Below are experts of layer 3 (counted from 0) of a mixture-of-experts language model. Rows are named router (the router's row for the expert), up (a neuron's input weights, with its number), down (a neuron's output weights, with its number) and show model dimensions 0-127. Each number is 500 + 25 x the weight over its row's rms, rounded and kept within 0 to 999. Numbers have three digits each.
After each expert's rows: "comes before" lists some tokens at least twice as common just after its tokens as in all text; "gets" lists some tokens that make up at least twice as much of what it gets as of all text. This comes from a sample of Wikipedia text that the model never trained on. Tokens count by the router's weight.

# expert 77
router:488461478500507505489491560483518527526504507522521521463542502494441478526517529515482533447553508496490458512503509522510462519457471505459521524521502503530514538502554513488480479475472505508482470502462532503509528486508521480511443489477558504493490506519508480541499491496483508495465516499489518497521469507486530522552501510489496479430523526515517496524543499472492482482479
up0:459492517493514541495488470499535497540437482515554520486531524553523503470479507475523474507500534485465479505506507524512482488467477484505524461487449505516486516495499495516529497489504512497492469545544507515448529510495514524541497505509475514492549539503518517531487511475499525489483483505502519514557511516494532474483539474478524472557440512499461475526463478508481504496515
down0:525516494520457527544481479495538464505497481478454526488469475518493489449524515527478490482471488514505521475554493530480514481509494500531496480477486475522465527509508505489487519491497518477509495504517497494485508537518465500459503434458474530501501454447532486493495492510467506461475539533498487469492532496494531501561528521489523500531515508511477510485415467519492518482512
up1:464472497517482452514537526466505519476482524472491491495501511512560502493493475524532497547496494481498523511495471550466505515477501512474459499536452530482517522515495498566551507485530502475458525499530502437496500512549494479510505497494540523505507517516510490534476532544486505488515521499475514477512488530498457480514454498517490510499485465516462471470524482516453531471508
down1:481486460487497552506488489514504486517492517469527556466555508486513503503508526533470546519519508520516499468442509507451464481519497473505493501545526511525504482501509471500488553479493502517507486517480504445469514525498506475510489477516480508454484469514490486497491522447512493480491534459516485516541503544550490477518477523496483513466473487517521557475472504483495451533481
up2:490537523529506467482483487487512477524532522505474512477527539479525491509482513486510518472526522511550485463531516472488541535532492509533485530509499503513453531525501505482478490455556502529479508534519525522530527490474532454515517525492506473468512534546453496516463490512484537504544498531452525502488493510514475525519497494465501511554480515513528500466554463495485496521484
down2:507505463476473482477433445468498495444435491517523477513483493477522512498479498508475514480535479487500492503559506506498519511479524510515471501505483498503462471461468522492516526477510493476523533496479474500532450478526533470507562539484541458524484494476511434525518466493494497497490501516480490516524500529500449499482493459487507542521493481529484501510501482490492519500530
comes before: ": ", ", ", "\n", "–", ". ", "=="
gets: "es", "by", "e", "ate", "Born", "4"

# expert 76
router:485498476517461517526511508516485513484537471512512501521512517550502504516455487490544481495496515458497557517494500528489510488495481495545485469506475510508530478537515470498494539481514495567525503483520499511486462530513501512478474511482537477477504506510500536499504458487494516456508482451497454446478481489498525499446492526534473463483480437519502473530490537552536499519513
up0:452488535468506481523542534523492472442506515506492506485494540509501479472485526497497451561514489465442497509492486485500521491493504509473503537478535516505507502478480502525520519535510500512459477498459477525508462482533497519502481484454453483487511525475483536475521518480482496516500479476488526538499510524516525541508466495484491497514494505527448490511537496530424529455514
down0:524498493476476513482504508541449521535516483494546505487476509495491473504482502530509482497494484461489505525546490547447492466539485504502488517534505511531519540458503491531513495520494457512492505461462495540509473464490446478494510442486496500432508530496481485486503515500534455470495452466534511504512493509510530476507507549450484532505528462502488510528505524503488474508518
up1:488514482470525518464502467497528506526477446490524521534518512553465531490479490487500492492520516476515469508540524532501464474528450561546472500507495523470489462479523492451505487533527500531481510494559511506460522466509483496511513498467476478525536477541512521496489516524527554502489527506490476494523510471468516504483503474481497502522549522540520504488526466484503482478521
down1:532483473478497484500479482492499550447482482514489510457531504518497517516499543541511486471513489501523529488535488537484489490506510543515477494532502517498466543491466499487460491512471480522508506470502521465467463536468509492483498468525502510473488492447459469459500502492482483508533541491475510503470537514467537510491515527464513504515509483501438528476493486553515575492506
up2:491479499492475516516468491488499472490485550496536499513536508455481468519520527522497527531517501483491466547528425488527498494559451467508495502504538518502468495513475466498496526497480499479528535521507505491556504457506469513475485450484485473485504481485505494492477551502477499525486532507509553508500537513522464507510465539496543509477531502491476557477524477513517505509510
down2:471511481503492551473538530505497521473533499511501536513459493489526530523495503505462475486491500504497486532494469524454524467536514484523510534471551469497507498508437493511491507511498464540529513492487498503535555470505476514532536499531505486496522498500490500445466491500470488510504447493509500437462529523511523516492495471534485538513464500544488495495517523497546537522535
comes before: "| ", "(", "and ", "of ", "in ", "War "
gets: "World ", "States ", "League ", "York ", "Republican ", "National "

# expert 61
router:481556507497474533439501472483530501488534535528494465517504464489523505497489532486473542492501478495513493502484513516508448531510514468499469524519510477456502463539474480485474514490497556500451482474465524457518479544444551509515493467522529505492496510498518509468519554480488444481502468504519495513478509538506496526507499502517512477503518484501476506491490523511543500498549
up2:532467491434501452490565477499473481479498527491489511521461497520486513476493514499512527518507492497480514484525541535487497539532524507454472478488519496489494495525496472550482485450509491492508476506475474510471543522457484529502507466498480507484459529521529479482413472471565501495518521530469508501529503501513527503484465494474507509516500476490533469479513507526510504515509
down2:507483524517507489504514472510511524531488478460478506492496508512503481453501517487476514538478513449484532522473511449509507532468521493498499464510498498527536496528536489491504474484511524484556519515534492483459472465543502506522507530540470522526533478480468461510511529458466507464535514479523481497526489513484509495509500487464472486422492492457528520509516433533484481496471
up3:533487496499477485458481467503483506506575520495464471493495491470524496489502489522502533500497498534543452509472479482537499468474476497447468510518503460520522536502491536530465495481492484496458509504455503506514446500480491507500495531501489517492558542548517468508470487536467477507487490486497515498508523478489455506520470486537508475548457512488529501504539490460504476492464
down3:492573525497494525512498520485502459476505519453547508472496486509536524537514526514465550497534529522487499503513501530487487479506516497510440523509490484495485519544471496515462518499520471502488515476483496510509529550487497485459499522492517488513467466507520513501456505514467454530537501478540476510508468478496485548500496550460488470534515503540475533476507504555524493527505
up4:563513481492524522468517540467524457459515513534516524488494525480472552519527468470523464506492484506520458498529491473482508510507503485538522484465517494491496483469529466469491453479494507529491530447482511499504537528493523501480475534515534472541524526451507477498528507464506511520533469500524505499491526486503444499482505506493527522471535514454466460490515466488487495503495
down4:516533507513514507522526503514481505533535559461538530490496513551523537492530465470478533554534497473460493498512508488499462516457500463476513511486465477501511514493515495508468511513479547452539530500507510455518463458470476491532491505489489524531512499503494491560485487487485524497482536493492481545541492522491507462515477491476465488488514510494496545506489485551486495513463
comes before: "of ", "and ", "in ", "to ", "(", "for "
gets: "ing ", "al ", "ary ", "ent ", "y ", "ment "

# expert 42
router:526497511493528519474492493486456519554514563471484524571545519486518531470511491453518526481530502509487478534493521486489515512500524516485505554493499494453485497496459491545471502524433495517490520500494527492494511483511506521510484453533509510530505535505493511510526528510488484519486493488505503505472459489543477477511510488503533501516480520469548528551479521462486449477489
up1:489515531527475531444517478520522511443542480501514451505479475518478483497527485494506509486498499484524464499515519468533534535501524483532543521532511496502511494483479515493504510536458487530516476480479495471509502513534506492494471496484506496505475487456479475490440533447494470469492488524518485498521490427479503498492486469529515494503564478517469533521480470471496451540495
down1:510508476483523523504534536474513526505508449497483468501506500495514496514528511539494497481494491507484516491528542565479452474500498499481477461501513495509501520507495461518510489561547465515506481484521511496540496505479572532534482502495503474533490513510513506473498484520539452549511502470484442524511494512485468534458494557508518513550510504499513466539494470500494537523516
up2:462464538527514491485503511489531515470501446491492472507468499550507485485537501493499509541564527465505521505496475511486520537484457507500492502517509534486502456462516469518487549498459470504507480503529498508496498449512467520537429514477528511480462516482510500448480477525494492518489471477472498482505451472536493500521515509447527498498474504529533506509493482489514525524529
down2:486492488514504533559474504539471492527548484485496482468532457462492471507483496515431460497532518474524522527490529486502480516503528478474479516519450524465483481506508481531535467493494505504503498514540501493504469497451501508552495519512486478481473501509547524511536508531553481477471495553514486505461481492529513496502508474499485486493552467506519541522489490472474469476489
up3:505502530462497510487465517488516461548484516516530513490492534481518513538516496492478487533509517535491472481445480458486497536495459522514496521528465507470473472535502467481527496516489505482530525473517503523478489482512503475533475459519536486511499473491530517474519493472499526448544477443507507496516486494450575500518467520498473538528525497463477477471499519500503521472468
down3:474486454535513563499481503540500500467507533511474472497449524518515541497486477526516469519521455476495512517510511550494523515526513470509512475507528495486545527469475479501479474511470507534535527490553473486538525505504492526527494528507482486499481491522507470474522478490488528513490544549480509517481491505520517494494521501497485503514483478499462485442505505481545524558438
comes before: "by ", "to ", "in ", "the ", "that ", "a "
gets: "ed ", "ted ", "ated ", "ing ", "released ", "held "

# expert 59
router:543498494514467535521484478493474497452485522516490489448529496525520437529487485521468489497486507526485417474508479497501538506516488501534542458479487498549517504485510507514498505506543493485490537531486505516488507520485533500457459477504510482495527500501469440525472500500509462514481506500496508513537449486496509518469474503478492516536544525498469456467488453512527491482492
up1:512492495509511516487524488495489512536498491524451476505497542515503510512511511455532527480528466457527495501515489556467518466487458509487500496474514484543512493528513467500468452455514532520511522491533474482475515477503522486483494462489510506543451488540502530496453483504460493506496511458514467482483526483496492525519541524525534513504519527468491520449452518505513516432524
down1:524494538540472512483531509502458459478481472512481512503455512498479487470523553526496509539464488518449496496504534502500505505516525409500533500530506485498525495520511499530517466512507482474488483450449511503468490527439525537462528517517481509504513478463488498501548480513530492496496469518515492498478504498504488543532477459485524477492472466506538501502475515521507518517529
up2:524476493485484519519478523485534518460496514522494441498476524483434481506488453501465441438472485485498469475462483472524494511480475478479467483525449510517525464510498498491483502486461519523512501491514493480554492509446518466495505462531502523491542481496485542498485468481536528537499552506497477487493503462526514501525505473495532513520490498476525510460482525500473501499518
down2:533508525507475490529539465477502489485475484516498546442500506521495539518536490499447468471473505496504506508549500545591503501509485495522470516510477541503493554525479522527511523558457492505493466465501513504484496476505537487502495477479491509523498501484539509488474466507504521516537498478490490503504499467452513511525519491441479546480521493510478509529511522513505479476474
up3:504458500491524486560494463466511520463478518513531483530524496460498508506509479478486500437498512508486506491449489515490441516542532468505561535497525506477498438515503481499516471496468502510461501523517480518508549495480507508525499542486489493551504464457502503498542482523494485467499499492513463521502461488482477540502462509523495467516479479478510464530486499471466519482508
down3:526439528522475464509493473511494519447521543455495521493514516439505474482501506524518526530499485460507527464492514492487559502499485513535474538525495518478477441500521517497505514496474521502481509558543511481482465489497459449526523507491507504487457494482481481493540529536497500525525490487500542516524513497520481465487492474481506450507493482556475516510483503496493531505519
comes before: "s ", "00 ", "theast ", "t ", "l", "w "
gets: "'", "re", ":", "aw", "°", "é"

# expert 72
router:496499481503459473545528523513511557499511456512492520460459506483522526462506485520507516561482512507524503524543480498497499507540474512493448528470470487503519516514493498534530509514488502510506477481488537522550501493490520474495464539464478506523483560497505488512483492529518485557496490507509513499482516497506514535480483530464487460456499497441518493477469472484458505556490
up0:463476496484485498490524475507544473513485472533521544498471511521500551459542502497494454498496496504554466492501512528511476548532561509474533479464507494494501485493527490506522513480488483505545504502525505497509466479502499470459471516487441557490530526507525527476511551502480539502499525510523525500487501490498514491472500505531445505468497470469443491505519551490494496509486
down0:451549475518498495564465466516532512513504505455498505491518483493518524503487451508468525504511515495533472536533498502537506471463467475490435451489476509531534486494501510507461493504539540472456528562498526513487485532496514539472535494478531497492463504501457543519486515498510494524462518505473510521513530490522503497524498518472476495522502528519532521506472493487502496493520
up1:507496507489496490520508499514508518464527492468528472490473479459549537502472474502503492460515538513495483480545499530487485537547552482483532481465446451479493494520508508461518531524493468482537474487496469453500473477469503504490479516513509464487523495546494513534510524530483465518526494508472548493497466542505493504532521493519511467505473505529549532480511439495486493516510
down1:470542519496438494488465497540493479500470496496496527532527484541534547500528501500513522496512506514529484528473509522460522437478505514500537499504495522519456490532494482542495518489511546471486497533445513505521481524523511484479546476458484534476511489528509512496447501506504503477484492526542528498477508482506513492554458493538466504472472523518469485468484541506509491470510
up2:527499511439487503464537505536503485473453492513508505507535488504497511503485448516479508539494518527533524477510465521510516543486551529527467480524508494472527501499516479475472484532503492472540487495498500527472514495488467489550503513487514514523450503467484515505499466499496532501523527473544455472546488494486490493521505476514504495531501491491483478476510476477412451541513
down2:461481431531511510525437504482499494504471465485507507491455508470530536477468494511553522542504487486526496545516486490502464482477465531513522555512488504479524468540469514510486472548496495489508544498513508484482539464504500491489471521497470495487496502549500513484516501524526479475485479514482508545458511472470560463507509483498487490491473503504460478499501520487548496477509
comes before: "0", "5", "4", "6", "8", "2"
gets: "201", "200", "202", "199", "198", "=="

# expert 16
router:471486523486502502463484509485498518483512481523500499548473475461490506441452518521531473513470510525510539518489559514473516434523518487499495482480465525496522455514492467462528491499488506459499498465497534485498535559488496523489534503510531525473493506500518510513475498500505518463509506476484503475463487501520505470496476498541531544503457464494537477543490464528527493545512
up0:513483466508505470500527517486478529508478493477479472462515441517493516494477545521469550492501511486505534527507516507513486462417507507512487498519466530511513496503513498488480508487536542527497490504474498510461512501498542469484471469497485537467483512493477545518529494474487533480497500513458488497563501514484515521490550428509462472510453487498467498480484473468495536497502
down0:514528473519501539439440474475516536521545480510497536481483504485493495516538516483566482472506500487551496476516503462446527525526492520497518489518507488496511504507501493523489484481478526569539506481547514527508481493492443486514488479500538473513510495530500532501462499474502533474497469474509488507497514463484485498425508493525558497510501500488503511496480512491529485519498
up1:504518478495512494545492450436492511484469519515500521541556479479509508471533489513518483549523520540463477487523515540521500510473482498471470548497481489472441508521495503492480478478537493492517523448497495533490505497513491556494496467539465521526491494502521472497482518497478523497532499511502540552500479506490492512469501501464518536493517494492495505527556552470523483482471
down1:474530522553456531436502514520499494510498513506519451527537527497517506516505508509530479498492531536486489547466465486491506464490441503478483503511469521480477509514501502484441504512528526493520523511468505540485492500519500517498500467527503501540544445487513485509520527517522473535538546495477516501495543463534487503513527540467506471517520544512479504476527514493471506466479
up2:472501485514540524448487507444491505490484512501499469513477532501521527528561507465538503524487475529499482498466474495498551479518514540516497490549497513500509507479493507474462490502527488511531507492530533480506500507501541490533519530472519510547512524509485471498457463457514482492544497498494500519496485520486451482501485473524501436492539495534504486502500565446508508494547
down2:469437518488491495512518503513497503457496511559504485509533443487495498450440511509497464510513560487503508470533513510484498543469495522528526513531469512527494469513499536505521500520477488465487526469442514502478488446493496499506478518530525532476487519468440522518473458490466506470473507480491515478476510466470486521497495508492489510501464495518519491504504478517465486452509
comes before: "(", "| ", "and ", "de ", "K", "="
gets: "o ", "a ", "i ", "an ", "ia ", "u "

# expert 21
router:474448535452501526480506524518482523491508495472530499473506499532499473475477511477470496527477507525498538509492531485478495473469488488551531527489510519554528449526487465492497506486519534536517481490522529458493503474477502504499462528542484532505493512488507523482511484517494502500494480478472501499435513497526502476455494452494489547452464473476541486533531466474451503509493
up1:521549488435496500525535490480474522497535467501516518487500492522485477513482518517518475522520548499445492496503514475511515522508422465509544538524487495505480466503498515513494484451511520498469505534468517562520513462519531511503546481508463542522521510484517482478488517528452489496501500512490515505482469501514505526497528461491506479464460523504535474516507499508538509551480
down1:504453505537515511490499492512506516536497456493496494427486508503499560444502465489517528484473493522522523536494533498486529510498507509523482487518474513490452491484536486522506501503499527510489513525505489490512451568541480521524504497526492501494488503493521504484501504453533474450442463504477489528497509536484524476440458498483452529535479473516482537517523493490519504489512
up2:472506489487494507491506464448483475500504550543510507538513485530462494502536501470482505535512495511474485501524515499510483484480502446486455446507517514517522528497518501490472475511464455532488500524516485493518481495493474492528468490523471503515491542546495485541499472468515517545480501524489495488488540501493502502473483499439502535514479440441463531530514508484567513502512
down2:528492428518505498524487542518498538494477518483495511508506495549515454509500486523441498477550521497512525499479494494465510434498501443508480500484537525522492492509493528496488477488479481513425496489463466482485512515532494499499455499507504524490519497521495463514497505503508482496532527465524509523573499488474549479504435484500496490478522524490515493474464507507518470496488
up3:512496492478470499488509510488512500504497466469484517492494519550484547492527558501546490511517480534451456507461531483500496459479466501495509523490515453487502469482494462506528453506512507524514516471496532561528498517502511452494487472483513509532532517512508481473503464448457499484463503504541490526555514534491524522489509529479529527472509486500521469491446520476466506502509
down3:498444465507481493481533570511484514529524477494545466470493538521523503492486468526478475470534457464490474469515486495492523485519508534517460503508542504502472499468493454483481510502499504500469502532548482514494505512509456466494472508490525495477539489541479548489496491519464524468452471513516521486470503482458483481524459532462507470503494508502494500518513466470505532487473
comes before: "| ", "|", "(", "not ", "Result ", "ا"
gets: " ", ") ", "ch ", "k ", "om ", "h "

# expert 33
router:455481438554497472530489517489563539505478501473518485528465482531509533515515497455513505479501499494493469543529499480494509507500492513489494490497465485543502526555491489497495538487506515531506509504519461518477483461506496524518464481455465503524505526500506493500471467500494501501465521470490481549477443486509538441502529506533517472476480478480511501482478505502539535539477
up1:520507453514463528530494480550516527564492490465531510516465508503482511496492515488525482520503508507546526484475506507463538538476498467504506475501536504496499511511485525536517499512514469485495497472484552478491498522473485543504482478517521472478519459511513459516546503548522538496494500512504528457522502517487505479515515531516481515487531487462453506559524477486451468467541
down1:502507481528461534517532474494507542512519470512449506471484513494474492487493501479459485528473534467514492516487538488496475499492529497482478481477496537560520478499523521505500486520522523524495514475463537514488481535495515507501470472507508504489491520465536519464512471485515477515525526470547500510491510511508500478520525502490507552475540490482504516529487621487475498468531
up2:505518520540466498431466470506530461469540493469485503481527503464501467505475503516489472498506496471550503533496513488536479504526514499529555501524510519524506505513515491497456496485538540495510502454525460480523485488557491502544478523480494523478516497503506512505531459507495467464482499495464561498524493457477476480513486514506510472485454517529537468493501477467501525464494
down2:508499502501550507457496517493507493471464470506517487500518546475483446482516510496514480464506489499537494477533489512493453455502471531517495531506486494524521495475497492513539457465552514518536475525472493520495488504569559502532476523467511459470466500466500494475497514491447480507502450468541493487468529500527500485507519487518508481489487504463498517493496547495500545504460
up3:490513481475482483452479504487489521526494510472487483488508506518500499515477434496540569526545495488484486492501489505515537522519486494536471493508468486516479514490564509474559483514473514433494486484506512507473517472526490489509503552471503507496540481505490469487496544498516494508486468486498496483507479541534499523534493452520546522571462462498490525523502473484499503475501
down3:512455538482477501470481516505522463449468469530514475483489467467511543525510594502523515476507522537480500499476522505527531473488533509468506524506476469457529531496490524518450506495502524526496465506498539518494492475503523480489463512491517468505498498519521510490486472525530508487542517509505452496465508528497469420492488514477509480525480524518501496507509495489499535486528
comes before: "201", "202", "200", "199", "198", "194"
gets: "March ", "September ", "October ", "July ", "May ", "January "

# expert 46
router:486507488484493493498477481530468529478470486507497545532496518499508535483483508504534491523450495438554556506527440496510482512491515487482510506499497517545474490534479454515501533479462504514535487509522564464490478503495495494496491537469516507497505512484496485512519450478482525468481529452449463446476505486520486511460504503520468497533477475509502515481537490500517496521538
up0:497494520484511508463552479506468502560479440474494466486500485524533478493487540538484517513466499499515457499475538455497471479485503515485497465509530462462491475473536480519545539502503549516521510512454522520463508497505527499478537497479503536484523502506504476460488506483521460539522510534472487511470499506480488510494489551508481472494514463522465484521460497515471480528512
down0:512524491491534533504506524514513472480513518494468509515542519532475510512508502539480535472501468502504509498507524515555473471503441486492515506535473467456480499515483509522502489495478481491498492488532478514514573510464453506489487488500553496533518529512521497494503553504516491528541458536502482485514525466551496499520459464496531564484500521545510506509485524513449478502493
up1:517474503457462541505532506504501468526500493504516490503496457507505517479528532509491515511471478511522474456464507483539501513445465560455502483476508490529518547506533494495476505458516465517491484497482520481531510495479496496457502527485488519487482546530513543497511565529441496511462483493489498457460481517498503501544503489509508521509522518503492525504501532456479513452543
down1:480483491535429499526495522450524506486526481526474504528496457554465501469472533523507462508497481515530467510447472499461501491483462481487496444484504486453484509487532523519495486498502524518523468471512538496498481518499491446536454492504468518526509505536511497519545502491475495493476514543543506494545487476525488479487496531515511516443511480512523508511515494501520528523492
up2:499495511495523481476546468483510480487517527500540559477526503476499503528471491509510510486492509504504483527508518517532500493501507514501505547547463505513510472537520488463454537452538489506514501525471489447552521508488497495508474550514484504527455495483535515492502507515497478498495463515457496471552496498511530525533466495502482511530543509511506548446517558541510512477471
down2:524520498483487486475534495440492504439494526505551500505485529492519509493471500490483517502538478526493477538525484482520458507503532493553464524479503501550510584507526493504489480495500469431498500481468537504539518503514514515511500472499514473466521517509549528480489505500501528519503462470508504502533509498499510507478523547485492512495465456461541505513508542499517512526469
comes before: "| ", "(", "|", "V", "F", "is "
gets: "– ", "C ", "S ", "D ", "L ", "E "

# expert 57
router:455480526463498497431526496526476460513502522487517537514498496495483522445484501499479477511513469461490486502448552504537508507507531482532513481509520499476485454483494494517538507501470545537533505482533549492525485504521509481496486504505475477497552524505468487450500524480528464505491496469480480457491498513545458507532510486493486520469500453483503507538488471511493469465520
up1:463522473506477430525459499494469508461482490519521530512481479522520509494440484498531529505497483452533467527495527493519522482466523544509511512511463512518496524528502512553493457462480497515500508469567494519502490512517473476511475491499480489483467485482505497501516507514487482480494473483524512517544522467500501522522521445511491506504509533540489477470542518563489454484497
down1:479506518473507506476509520525487501561456515495502510499542516534510484496553452532475476509494517468498482525524505460457517526477532505514519520524528485524528468511540462523506502521495525532495512516486514511529495515517489510475555505493485533497521530536497497518493471487488491455537487533475495479450486529498469462532493532507509493479544433446485522502490456468523497504497
up2:519491506419494482483492478497489492483579497473581505457489513485438509476523506498509535497526478515520491505546506537536513491480500516476454539530497493524484517482489515524510521521476484468512535476533475527505494533505495506510482511477522504484535518478463528510496492513490495518556485513503535529497496511472502520513449513508484487514511488508544508489495467518495479519445
down2:487545541501485542499529497508519527470491458489516532444515549571504480476542488529508477534473505546506487484501495489491483516495527548505515549510527492511512465529494459494521499481471489483523506536455491516458482507525516533536494512453495523514507478533519471470493543487482466459531447478489475498505505532496502490489489505461499469489511501518465522526473493487496510510502
up3:507473490548492508506503521532500502496547474523496485541515477493473492533545450499499529521518522538526476510505517485518528484521490540536480492506470473494498506505507476509494493511515484506494481476507500472511517534502534469451527487522504537550505498454461515530478476470539530489458522519494530502493468514490500485520441449460535515495544442497508489513490498482527469542546
down3:485494517534533485454536528483469512482536463501517487484523471557539452528466550487479529555522513521503443512536486490461488500532509513506482479510479515491458512508457475505495515513513516507484528490514461490523516519506528487513466507501542486505470514476496486491523494486533517488470484486480529539528461474496531504479505511515480462475535450478528517562500495479500479519495
comes before: "of ", "and ", "in ", "to ", "for ", "with "
gets: "t ", "age ", "k ", "ts ", "ue ", "ot "

# expert 5
router:479503494486456568474482495517460482482499501530526507516484484554460475528459521477483487539456486494483544479479496485539463504457515573468511535520512517534526480494444474505463525486526503531523507526513518499539516489490510508519460506512512476533512488524499508480479497502517518499506491500459474520526502489525536477480505497486498439483495471497515473497454482457497507491486
up1:471523513440476542508523468510520526517489487519482521487492493445513480495470484475505464477517524492477511516484477431513457498509543499486463494501502496536475490499490517502479497479457542479508496516507507472553499479501518471509526496496499468435505464520494521510446474516467514458542482468515507486497480494474517503495502517496507510571503509497502565479469547483484512504493
down1:501472537471467515495531523494502475506530486478505490510508504524522508477495537488522534482525502489511553482507504540519540495464463466471493497512570485495475521515480503494496471537448486521510483459471518459475471461493483473457527506498511503539486515502503497553469493529527477546514529511521526509481505480447511456518450503464485500502526510503500513495546471470508535468482
up2:497482558503433506484493497500459524458478498469492503500547497504445501489462505546505555473527452465460512492493484505495536481523500491494501500488481529474515481497492527495499458511509519524482523522469503443451488514499472469446517492509508473514513496516506490441480481495509467488478490495495531482519456476479515498539495499484493499506515508540485439503498556519480508499523
down2:463477473495510447452498519487514485485524487503484467507443466490494526507495515444503523462462519530488496489501520524529535476489504491506498493484483493476504488494518511514567546524547440473448520524538502544471495542477536488499478490497500534506479507489518488508490550518522497506473498490475500505501496464523543493510473491488511467504475503544498521549531505465483529505533
up3:501543456490498491485478477516494495472474523492494503498500499494512524517464491491478485500530510519502462524514479546496514524496527468527521541525519532583502498501526530496496513487468531517542506433461545507480511478537509492508586474526515469508515517506508526550492541485489488474524534513523504513501507478494548492525534465484518512468529460498490493483503522485490522522472
down3:498526509533500499526497505511494535512483494475531492508510478484484523467520498503517470472510530559483470486546519441531525487474503510467468490549474531480483535477515446494541467491543519524488509521513502488496547479474514513479545504507450513527505450493486526533512480536530502515512455461491509491502528498484477478477473553460528499476529508516482504521487529530522488486531
comes before: "| ", "|", "; ", "(", "/ ", "–"
gets: "0 ", "% ", "1 ", "2 ", "3 ", "4 "

# expert 40
router:480480445495468466564485512524553488530470477499472507572504479516507505486463503486489493529471523494494500528520533484495496526436520506479463518487485487536512516504526477503506499491522512492519505475517539483445494497481492485502477543504503458519473527514501484505461480505482499516464512504504517528555469489523496545466481545479486501486496446441482509481483488479467502507495
up0:538521485524471490504454492527494484497483502495499470468498472526509504491497503493479521533491510474500505465507456523503538514497450499526501563511489485484527474520506474465429498448504499507505506521474459516488459534514468516516513501504450467536489509503515542476480527483497483479460514478492476500477470520503453527554516471511504473474510505479533487515525535463434518494510
down0:468491495490497529528566548485546509489478499505503489481522504524516519502470530551459493529470505457519497484502501514510500515497482489507468512485533521464510510529458478559485544452442538485481512507513497491473528518519485529454555522530479466484499530513484475483454525499499518521528500488504512491530519495500515514500496521523467505475455529473496493502512456502492534546526
up1:515533450452476526477506450498496507488504503502541484508480501436495473499471458532511492477506491500484486527497515514482483466485499434478511512486537511497522508488452490467479512502485496508466532481538524499519501539451482454489481503461536480510520504500514490536544500477499532501531524526517497496514482484498495489479523537508521455449515447498487519510525537474437510497509
down1:537514479459499534483511493507457506469493481499511518509467499477521480533521485459491495473491498474475507457554517468492521514507462490492509517478513507559487483477513470515522456459466517501482532517534524516539508463499494491496486508523484470555501504501514454541521506575545482506472490520492492502467471511522528516474515492519476512529482489462516477516473515554494505533541
up2:496474514500490510529508492457514521488491543501486530520518499484516511541510494489510489480495527518484520520529480530482496470468551494496444542518518457493514514509483553487514510506479517541467492501536472507493533480503515516447516531487534449492533459460540502506528497488495473530503530524536499521510502510507490487500501446548531539501477486554474468538506547515474506475465
down2:494512469530471495484516498532536482465543447456497475511488532499490484510504541476528507492504530487470493460504488499544493475504479516533486502504493504497480476456516478520530558457454493496483517505490486476508479516477484481489482556519513531556498500497502507525511511522491514449517511471498513458523484519543461478548455507493475524517498507463496511500468563517505454488474
comes before: ", ", "–", ".", ",", "th ", "; "
gets: "1", "2", "3", "4", "10", "6"

# expert 1
router:483488460523482526482533521498459519496516507455501464514514541512480538483531526493515484528519482446532499509491494479470454490467541450520515490546485479446493462513496492490487502528525504532536472469520514500496490472470504485486465506492469483512503495514463502522548536507473508490463493529543490523481525555533498527511493504492525500496503453475504538544499506498496485439514
up0:487435491496515490484494508515507510490512458447494535506492493504533522526511534496496507516543495503506529465537500520470523490483456507456499513503539502489542479533530485493529497544517494510543466524468475539550537491510513527479470489531533509516505494490501490472523511492471508541485485456477466496526494462513500511510548533496519503524497455469494458527499478528498465567509
down0:516487504506521493531525480499530493520497483492479517485472462532500492494516500458502497557484496503481502475471546487496524535538498516464478531522521480515523520513525495500455544490476488464500501462525541500452502547544487497534478517507472530491527454455471499508439458487481492477494534493562470506506470476520507472529525517546512491527485479498507518506476456511530474491485
up1:496483487472498523459485471554452565492493495497533457520483519543535484481510484513478487514479467504462495480527535454493536484504528508512539502484481488461520501523478469544496498511483506552459501470485510487493484513511523517482514493517512490476500544494478488506487538517494465537515458542448510513488503443477475517550527539498536520517504512490500500528478523515468494519485
down1:515503480507486489545544526522472515497468494492461508515481553473521501474468510515529494500490520440489531518495492560477477510489499482527485480496498503519540516478468450501508463555518510516496467497479473514496516475518509505523525451499457523486521484465490450472474543511432459510481476501499509534462521527485522473491546486513472497468500495532505512459491489494500497532505
up2:524481492502503509506519521524490522519495486477511504496484462531502455528510530563480480495517479513492467480466499502488519540479513461516509529497504497494459499546481496521504490477491521491557469520474475523531503517516500472500464454506501553468550448517489534526549546507531507456507478461529572489484466498498516498488493521452499474514493523477481520495505498502547487487488
down2:438515488475561486498524502483470456504511502469480502490470464481528523452509527485483490516458524467530498534515494530507469495482511550478506500530525518534512524513513474521488493512500492492452476514509504494483507494506520492523539488520502473535458509473500531509438481474538486505539502437459462506498491498508485454517483504484500459488484474486469512505497451516494459455492
comes before: "of ", "in ", "and ", "for ", "to ", "("
gets: "tion ", "ation ", "ations ", "tions ", "all ", "state "